Experts of a small language model: a softmax router, 1430M tokens.
Below are experts of layer 3 (counted from 0) of a mixture-of-experts language model. Rows are named router (the router's row for the expert), gate (a neuron's input weights, with its number), up (a neuron's input weights, with its number), down (a neuron's output weights, with its number) and show model dimensions 0-159. Each number is 128 + 24 x the weight over its row's rms, rounded and kept within 0 to 255.
After each expert's rows: "comes before" lists some tokens at least twice as common just after its tokens as in all text; "gets" lists some tokens that make up at least twice as much of what it gets as of all text. This comes from a sample of Wikipedia text that the model never trained on. Tokens count by the router's weight.

# expert 0
router [148 110 167 140 141 138 122 131 159 174 146 168 111 135 124  90  95 151 143 118 136  89 121 123 129 161 157  86 124 106  97 153 134 115 135 120 135 153 184 175 112  70 120 113 132 125 110  98 157 127  76 115 112 143 125 114 133  94 165 151 148 123 169 118 151 115 155 146 138 125 146 113 105 107 102 137 116 162 134  97 159 105  89 129 130 151 128 108  97 112 135 131 169 156 101 132 100  96 132 126 148 113 136 173 108 104 151 122 134 104 153 124 103 155 121 107 147 113 146 103 155 140  89 102 102 134 144 123  86 171 172 142 143 127 133 160 150  82 141 134 109 120 118  77  77 114 122 117 146 127  98 115  99 114 174 118 119 139 140 146]
gate0 [148 117 141  68 114 137 160 106 109 158  78 135 117 166 139 154 154 123 140 102 124 125 100 100 113 155 137 159 134 135 106 155 112 160 124 125 131  99 113 127  88 123 138 151 117 162  57 123  85 101 157 146 154  95 125 140 148 146 120  88 158 149 106 141 126 106 143 140 121 148 109 109 137 119 149 171  99 116  92 105 136 134 145 103 120 102 119 140 141 131 163 159 126  87  87 143 105 116 128 152 166 132 103 126 142 146  91 180  95 174 130 108 140 110 109 129 146 140 137 133 131 123 160 150 135 109 153 102 162 163 181 121 144 109 114  84 110 154 120 114 123  97 106 111 155 157 126 120 126 115 144 128 160 136 136 137 115 148 154  88]
up0 [142  70 128 110  99 117 150 163 138 159 152 134 142 141  93 165 136 103 134 111 136 126  89 155 131  99 104 150 100 120 112 168 119 120 123 132 108 172 114  78 131 105 130  92 158 100 161  93 121 122 135 157 120 121 173  99 159 150 123 153 152 129 129 118 156 158 100 142 119 122 150 163 157 119 178 130  92 165 103 144 133 114 148 134 124 138 145 132 138 127 146 112  77 114 120 105 148 140 124 151 128 147 143 121 123 101 108 111  92  71 141 137  93 105 148 139 129 137 125 171  91 130 115 117 154  88 121 109 187 116  94 166 126 120 132 117 137 122 119 153 127 151 101 170 104 108 108  94 165 131 102 137 136 155 107 131 121  87 139 142]
down0 [110 118 126 112 134 168 120 129 129 107 143  96 149 100 132 113 139 123 139 135 139 102 115 106 110 106 125 125 152  74 138  98 115 152 150 116 149 115 154 125 155 151 140 129 130 121 133 161 178 169  88 123 123 103 160 136 110 152 131 166 108 132 135 154 110 157 119 108 172 165 128 175 121 114 109 137 140 187 102 138  94  75 114 183 126  85 114 157 122 100  99 145 122 151 111 148 174  77 140 138 125 136 129 154  81  84  84 140 113 123 122 130 143 117 129 102 104 149 165 127 104  89  95 148 122 175 119 127 110 146 158 119 117  73 136 152 100  83 147 117 144 131  93 166 131 134 123 126 115 109 144 137 147 116 108  99 135 136 117 160]
comes before: " ", "|", " —", "born", " •", " W"
gets: " |", " (", "-", "|", " |\n", ";"

# expert 15
router [177 123 127  95 139 137 128 112 157 136 110 143  88 131 147 137 113 131 120 140 166 135 153 115 106 109 147 100 132  94 120 137 119 147 130 126 123 128 104 116 135  89  90 124 102 161 148 103 125  98 106 121  75 145 159  99 135 134  92 118 113 159 153 173 109  88 138  91 158 138 132 134 127 103 137 138 113 105 116 140 121 145 122 152 128  80 114 118 113 115 137  99 186 131 133 100 114 137 125 118 161 132 116 120 128 113 151 140 146  67 176 147  91 157  72 124  85 155 140 119 125 129 129 123 167 118 116  74 121 138 107 170  80 108 136 147 104 122 145 147 126 113 150 112 112 121 173  89 141  89 146 131  97 114 148  80 101 126 172 119]
gate0 [ 91 126 114 119 105 110  89 141 165 123 172 119 170  92 123 139 112 145 152 134 126 163 103 178 119 130 132 107 135 150 143 169 145 136 134 151 121  93 120 140 125 153 180 102 159 133 128 137 104 132 130 153 128 156 106 103  88 141 170 130 114 103 114 152 112 172 121 146 102 122 134 162 157 115 137 137 143 146 139 179 139 137 131 104 119 114  98 143 147 209 145 141 123 145 115 144 123 119 138 124 100  84 111 115 105 121 142 138 172 144 116 161 149 114 152  81 114 146 119 117 135 121 127 110 161 100 154 139 115 152 148 124 135  94 118 158 120 142 134 103  93 111 123 102 148 119 152 143 120 108 106 126 131 126 143 135 145 153 177 159]
up0 [107 155  75 103 144 147 152 191 120 142 130 117 127  80 144 155 129 108 150 169 138 113  89 153 153 151  98 139 105 154 105  81  84 170 128 126 148 114 105 133 137 116 109 130 115 154 111 146  99 125 105 147 100 125 122 123 105 138 152 124 105 147 151 156 141  96  91 113 185 131 126 131 147 136 105 125 112  92 139 154 153 138 149 121 108 154 121 181 103 111 153 120 135 135 146 119  91 137 124 122 156 143 116 132 145 111 126 102 156 140 108 172 112 134 104 123 152  76 136 139 115 152 149 134 102 120 124 105 109 198 112 124 148 138 129 117 152 150 144 130  93 145 145 107 118  84 141 147 131 123 116 107 109 184 138 135 121 120 141 126]
down0 [108 113 107 149 114 119 127 127 113 129 113 132 153 158 135 136 160  88 110 138 168  99 117 147 135 121 160 108 110  99 130 105 125 127 141  96 172 159 139 138 173 120 139 113 148  92 111  77 128 139  99  84 172  96  93 111 130 110  90 139 133  85 127 175 128 119 123 125 146 118 132  99 126 159  74 143 111 127  76 166 139  88 151  99 131 118 136 125 138 111 108 132 141 178 106 118 121 102  90 115 156 138 116 127 118 136 113 113 112 113 186 181 120 156 143  88 145  81 158 116 156 134 125 142 149 154 146 109 148 118 111 153 146 100 153 106 134 130 118 127 112  90 151 119 134 138 147  98 137 116  84  82 123 132 148 142 147  80 113 149]
comes before: " ", " |", ":", " |\n", "00", " The"
gets: ".", ")", " |", ",", "\"", ";"

# expert 4
router [142 115 123 114 117 119 159 170 159 159  93 130 149 135 113 126 114 129 129 159 124 152 111 131 107 148 162 112 130 130 124  88 121 122 108 139 138 128 121 164 145  96 104  98 151  91 129 103  90 113 124 162 110 142 145 135 143 113  99 120 102  98 146 105 137 122 102 126  78 166 161  90 124 115 136 171 107 124 174  86 151 134 169 111 117 127  83 118 155 154 150  92 115  88 138 164 151 121 150 105 110 134 145  86 101 122 138 105  98 128 141 145 179 136 132 149 157 124 117 154 131 115 130 142 158  74  77 133 122 112 143 144  90 129  92 167 102 151  86 150 152 114 154 142 108 144 150 129 156 158 141 130 153 139 171 120 100  98 165  99]
gate11 [146 128 121 122 113 171 137 168 161 102 120 143 148 151 129 106 155 122 102 156 145 165 104  81 122  95 115 102 141 143 139 126 134 120 135 182 166 122  99 114 116 140 140 140 100 174 149 113 102 151 114 110 105 113 109 143 107 166 139 118  83 107 116 121 104 150 105  91 152  94 109 153 101 136 164 147 158 146 145 123 144 135 138 102 114 101 151 113 145 156  97 121 112 150 147 141 122 119 107 155 130 137 118 127 122 131 163 116 137 144 137 118 155  54 127 117 126 135 126 110 110 128 108  77 135 126 117 186 136 113 157 126 121 138 104 119 107 144  92 145 106 194 117 140 113 104 141 133  99 106 123  92 110 161  83 152  97 132 121 138]
up11 [117 134 133 123 150 122 161  92 144 110 113 124 181 120 154 103 126 142 140 101  77  97 117 113 155 146 103 126 138 109 123 137 111 134 116 143 159 102  90  88 141 125 147 157 136 170 164 105  80 127 125 146 123 147 153 110 145  94 117 117 107  99 150 143 125 142  94 123 115 120 124 110 135 171 161  96 135 166 160 130 104 139 128  84 125 134 127 152 144 115 142 121 143 155 115 135 193 140 116 127 193  94 116 119 115 128 115 154 136 143 179 116 114 111 136 149 140 131 172 111 134 144 113 137 107 115  94 145 136 131 141 128 134 112  80 143 144 103  96 144 106 134 130 124 105 136 117 168 149  99 153 110 127 135 125 162 103  95 173 103]
down11 [133 142 119  87 129 130 128  73 118 116 148 142 112  85 149 107 101 144 122 104 100  96 173 149 177 107 119 106 167 132 142 154  91 150 151 128 125  88 142 136 136 121  93  82 124 166 119 131 125 162 115 155 145 117 160 142 146 120 106 180  97 134 153 103 137 141 113 116 132 133 119 159 159 118 138 126 142 143 114 119 129 121 134 102  52 119 120 139 117 133 113  96 155 112 122 103 141 102  92 141 115 139  78 115 131 142 162 106 119  74 152 182 156 138 106  96 148 126 113 122  87 122 162 151 114 144 122 179 131 122 150 116 110 147 187 114  88  91 109 138 135  90 106 135 106 128 106 108 156 120 118 130  95 118  92 188 169 147 140 149]
comes before: " |", "–", ",", ".", " |\n", ";"
gets: "0", "1", "2", "3", "5", "4"

# expert 13
router [ 93 114 130 127 129 160 147 123 117 130 167  92 125 150 125 135 151 151 163 124 118 121 111 123 144 168 122 111 150 135 157 154 158 164 164 151 176 107 113 130 155 151 145 167 117  94 135 136  92 106 134 123 100 176 116  86 112 149 118 152 130 107 119 145 136 111 155 149 120  76 146 130 148 110 174  90 176 117 121 124 149 171 125 123 102 133 163 140 152 110 131 127  96 138 151 134 137 151 134 146  88 132 140 107  80 113 133 145 150 153 116 136 132 126 149 171 152 102 118 107 107 170 143 155 114 132 132 142  76 156  87 102 141 125 117  90 143 121  86 119 132 126 127 108 108 106  85 128  96 154 158 119 118 104 146  75 125 166 112 129]
gate0 [156  80 126 129 112 116 159 128 152 158 137 142 100 129 124 156 151 129 181 132 139 167 130 150  94 112 152 158 109 141 111  99 156 118 108 154 140 128 164 132 126 157  76 113 132 140 108 155 141 103 146 150 135 131  88  91 139  99 149 128 128  82 119 153  90 120 142 102 125  98 143 141 144 130 151 120 161 107 150 103 158 162 123 126 112  97 163 119 119  64  83 131  85 146 155 221 140  85 126 104 137 160 130 139 127 170 103  98 134 166  99 119 133 108 135 135 105 111 119 112 106  94 128  96 160 118 118 124 129  84 106  95 156 128 105 158 165  82 152 126 147  86 171 158 151 122 122 108  79 148 162 100  91 102  98 130 106  93 125 150]
up0 [133 111 136 131 143 133 194 160 123 128 139 132  82 138 122  67 160  72 109  89 106 100 120 117 169 119 120 120 102 109  78 112 103 131 152 125 118 145 157 119 156 134 138 140 125 101 131 143 133 136 136 140 113  94 101 142 102 124 185  71 108 136 147 106 121 136 144  88 175  97 112 133 139 116 154 105 110 134 162 102 125 137 135  85 152 140 136 179 141 141 116 140 166  78 115 141 105 119 147 131  93 130 127 139 139 108 145  86 140  86 142 118 182  73 110 115 158  95 121 164 131 110 131 133 102 126  60 112 175 128 112 136 121 151 122 161 183 105 167 103 114 133 112 131 126 100 111 100 136 126 149 109 110 118 142 142 121 124 115 133]
down0 [132 132 120 156 115 159 120 159 113 115 148  83 152 177 115  95 141 193 140 119 113 163 127  89 109 106  95 132 119 117 152 105 140 115 129 150  94 139 120 118 147 131 112  95 145 172 120 161  98 114  72 127 177 150 132 119 132 145 127 112 126  80 153 164 127  88 110 143 122  99 126 166 134 100  84 133 132 146 116 116  97 127  76 148 111 161 168 128 140 123 166 102 113 100 107 162  90 131 162 124  99 128  92  85  61 146 142 128 132 118 146 141  79  97  92 119  98  95 167 120 105 124 132 107 107 133  75 115 144 130 162 131  73 150 107 123 124 136  75 126 127 100  77 130 161 134 132 138 141 133 169 157 121 147 114 137 149 118 115 124]
comes before: "-", "|", " as", " be", "ly", "\""
gets: "\n", ")\n", " to", " |\n", " well", " known"

# expert 12
router [175 107 142 116 164 110 126  92 157 111 126 161 103 141 148 108 124 102 134 133 128 116 139 129 137 124 102 121 161 150 118 124 113 124 159 117 166  87 116 168  88  92 129 125 114 170 135 117 139 111  93 141 105  98 100 137 159  84 129 194 148 175 133 114 160 128 149 107 133 131 109 145 106 118 139 165 123 164 100 144 165 119 107 145 181 116 110 129 123 131 121 126 149 120 107 120 103 124 144 115 161 126 173 153 120 141 161 126 163 104 140 152  89 146 109  74 116 110 142 120 152 156 106  96 139 116 165 137 125 130 111 130 110 122 142 183 130  88 170 146 123 143 111 104 124 103 118 102 107 115  88 142 126 127 105 154 100 141 187  95]
gate0 [130  82 100 139 142 184 142 140 149 130 124 153 142 131 111 170 146 108 158 145 133  92 118  88 156 131  90 129  65 112 136 113  92 108 149 116 138 163 151 132  98  98 125 130 113 131 135 142 100 151  61 116 147 155 124 119 124 149 141 136 129 137  90 162 170 116 144 156 100 167 102 164 163 121 120 126 144  75 104 115 142  95 163 154 153 143 142 121 137 114 108 111 131 133 151  97 145 118 148 130 131 120 154  88 109 127 107 140 121 102 152 152 102  87 140  95 125 115 139 133 129 148 169 113  92  96 146 160 197 111 140  80 150 130 116 142 126 159 155 122 109 140 161 116 158  82 139 161 137 175 141 154  93 116 129 132 104  79 133 125]
up0 [137 142 102 130 124 125 143 177  88 127  93 127 128 134  99 139 102 118 151 122 130 172 140 116 126 136 142 150 171 123 132  93 140 163 149 140 141 146 116 118 129 117 116 146 163 107 113 110 107 159 121 125 138 166 135 164 183 120 156 153 145  93 125 130  82 136 154 104  78 148 134 118 124 114  76 134 140 163 102 114 121 142  96 112 131 117 180  95  96 119 127 138 146 146 119 137 122 109 137 106 136 114  82 126  90 150 133 105 107 164 173 106 132  80  97 136 145 134 118 130 144 123 126 141 139 135 122 135 113 152 107 129 127 121 147 134 110 133 145 142 102 113 153 104 112 121 121 139 143 128 159 160 120 125  95 145 123 162 127 121]
down0 [105 146 136 128 107 107  85 158 109 131 151 107 118 118 152 169 165 102  92 153 159 127 140 145 112 118 115 140 138 140 135 133 119 116 123 110 117 171 142 130 150 133 179 113 112 135 124 102 103 108 111 156 121 115 131 129 182 138  77 128 152 145 129 148 159 108 139 126  63 144 114 127 127 151 141 141 153  93 202 145 147 135 107 117 139 171 113 143 162 142 124 146 117 100 109 151 130 112  98 102 167 129 146 116 166 131 171 130 139  92  97  43 105 116 115 182 110 138 148  76 138 109 134 159 143 154 113 129 139 140 100 166 121  83 134 167 126 173  98 121 146 125 114 133 110  97 140 134 111 113 126 118 154 151 171 132 133  88 125 141]
comes before: " ", " and", " \"", " P", " B", " S"
gets: ",", " the", ":", " |", "-", "|"

# expert 1
router [119 116 131 109 117 115 102 105 108 102 157 118  99 153 124 153 146  86 164 112  92 114 129  89 107 147 107 176 142 165 143 106  93 182 150 164 125  92 155 117 155 139 137 140 128 144 111 132 154 131 151 121 111 135 116  95 100 130 139 169 137 157  99 113 142 182 163 125 129 110  98  97 148 143 138 130 125 168  85 164 158 135 116  98 170 145 136 111 139 163 131 166 122 132 105 153 154  98 134 114 107 117 147 147 131 143 135 144 147 157 127 148 128 118  97 128  73  90 171 111 130 120 154 134  92 166 140 140 117 129 107 127 138 107 116 112 173 164 166 168 110 127 108 158 134 109 104 127 124 172 116 113 119  97 101 116 142 132 128  99]
gate11 [140 117 108 103 119 130 103 155 152 119 151 171 144 153 124 131 169 109 116 103 164 169 158 124 167 123 147 123  87 136 170 113 134 128 140 162 152  99 115 161 115 147 133  96 128 118 182 111 123 112 128 172 133 155 107 126 131 132 101 152 124 121 146 119 148 180 117 129  89  99 118 180 129 119 136 135 140 143 122 118 145 154 154 132 119 166 147 138 131  99 127  93  88 129 177 118 114 107 116 114 107 134 103 113  67 124 128 131 112 121 142 117 149 113 154 161  95 119 119 141 124 121 110 164  89 129 116 116 162 140 109 131 170 167 160 122 103 143  51 107 135 102 126 172 155 110 146 163 137 142 151 123 169 152 122 173  96 146  99 150]
up11 [142 114 125 155 138 126 167 118 119 126 179 121 125 133 125 154 116 124 101 166  94 141 133 118 153 102 150  90 117 126 184 133  95 122 131  93 145 122 124 134 121 146 148 150 150 158  92  88 165 128 131 127 116 113 172 139 135 165 110 100  96 116 129  80  94 127  66 104 132 164 103 132  92 142 143 134 153 163 116  69 104  99  91 109 113 109 118 124  79 113 123 125 146 111 125 109 137 128  61 157 137 126 101 141  94 157 141  91 131 146 150 121 109  60 111 106 105 135 113 101 136 117 164  70 122 117 126 155 106 187  87 137  76 137 121 134 140 139 138 142 111 129 149 149 183  99 125 123 124 147 141  80 152 146 155 112 125 181 146 124]
down11 [100 146 141 129 155 127 120 124 141 103 117 107 101 108 171 126 141 151 131 143 164 105  90  98 130 143 115 136 100 148 144  79 117 124 156 124 156 138  85  99  82 145 122  95 149 143 129 108 207 136 110 146 121 100 113 139 139 153 136 115 161  86 167  99  71 144 142 153 116  84 132 176 148  80 157 126 120 123 128 146 149  89  97 118 131 122 113  99 150 150 140  96 104 131 120 146 134 127  83  95 138 130 170 118  94  96 133 153 150  99 136 113 160 111 111 114 146 133 178 119 135 142 146  92 133 172 138 123 143  70 149 112 136 140 151 127 176 147 120 154 201 129 135 118 126 120 122 145 166 166 118  90 118 104 131 150 149 153 124 137]
comes before: " the", " a", " his", " an", " to", " their"
gets: " of", " in", " to", " and", " for", " was"

# expert 9
router [137 160 121 135 121  88 139 165 114 182  82 137 107 106 129 100 109 143 103 135 133 137 129 108 117 166 134  85 149 117 102 123 101  74 112 118 139 139 146 105 136  92 113 130 142  95 116 121  79  92 134 169 114 145 147 111 136 129 152 154 111 120 103 134  75  96 122 100  93 138 145 109 144 114 111 117 121 146 152 113 157 120 162 119 127 112 101 126 142 151 146 110 132 101 117 161 145 129 115 120 161 122  99  93 122 112 109 120 116  99 126  99 150 124 158  99 102 171 123 147 137 139 132 152 146 110  98 137 109 136 125  89  82 125 126 183  74 129 108 195 141 100 170 119 109 175 162 108 134 104 144 112 115 138 109  91  95 119 156 135]
gate11 [166 102 129 186 152 123 113  99 129 143  67  87 191 146 161 113 154  93 164 102 126 120 115 126 137 111  97 150 132 115 120 129 136 125 110 128 111 143 139 121 170  95 104 129 117 174 135 156  99 123  98  92 113 139 114 147 135 142 124 130 116  86 110 165 119 147 118  88 141 127  97 140 108 105 100 140 153 135 123 125 105 129 130 134 126 126 147 120 117 147  86 130 142 111 149 134 115 125 136 172 139  75 100 158 124 106 127 154 127 128 181 144  94 139 130 118 160 120 134 133 175 111 109 160 138 161 130 159 133 130 171 158 113 141 112 128 176 101 158 117  99  83 130 134 110 138 156 155 107  97 122 118  96 160  68 123 115 160 118  96]
up11 [147 105 189 131 147 154 134 104 121 139 110 111 121 155 149  85 154 144 158 161 157 132 137 111 119 154 131 108  91 119 120 125 146 102 110 112 132 128 137 134 146 146 115 155 155 170 145 101 173 167 110 139 130  99  82 141 135 140 147 116 166 136 172 130 101 131 179 125 110 123 128 115 122 142 121  85 120 129 149 124 145 102  84 116 126 102 162 110 128 127 152 124 137 108 186 128 154 127 130 149  85 103 151 173 119 104 110  79 124 147 108 125 103 140 134 102 127 142 131 126 123  95 149 125 111 145 160 175 132 144 130 132 157  97 162 130  93 132 103 130 117 153 103 144 121 142  66 132 148 117 169 130 121 154  98 118  91 110 118 110]
down11 [121 134 149 125 133 102 143 148 134 132 132 161 128 127 137 113  93 120 106 118 131 144 139 111 129 125 129 149  81 127 146 141 124 131 166 138 130 131  90 109 132 158 157 144 130  78 130 158 163 109 167 128 118  93 114 127 168  72 144 110 140 152 127 145 101  82 130 121 162 118  93 137 142 105 143 125 117 157 108 165 143 128 113 183  85 136 109 140 184 107 100 124 122 130 115 183 119 159 125 137 146 101 116 138 132 114 100 164 127 164 165 116 156  94 103 108 158 130  99 116 127 105 142 129 122 120 137 111  94 158 133 144 116 118 129 168 155  99 118 152 137 120 149 126 108 138  74  97 134 143 101 109 173  99  86 139 137 145 142 161]
comes before: "20", "19", "1", "2", "0", "18"
gets: " ", ".", "20", "19", ".\n\n", "–"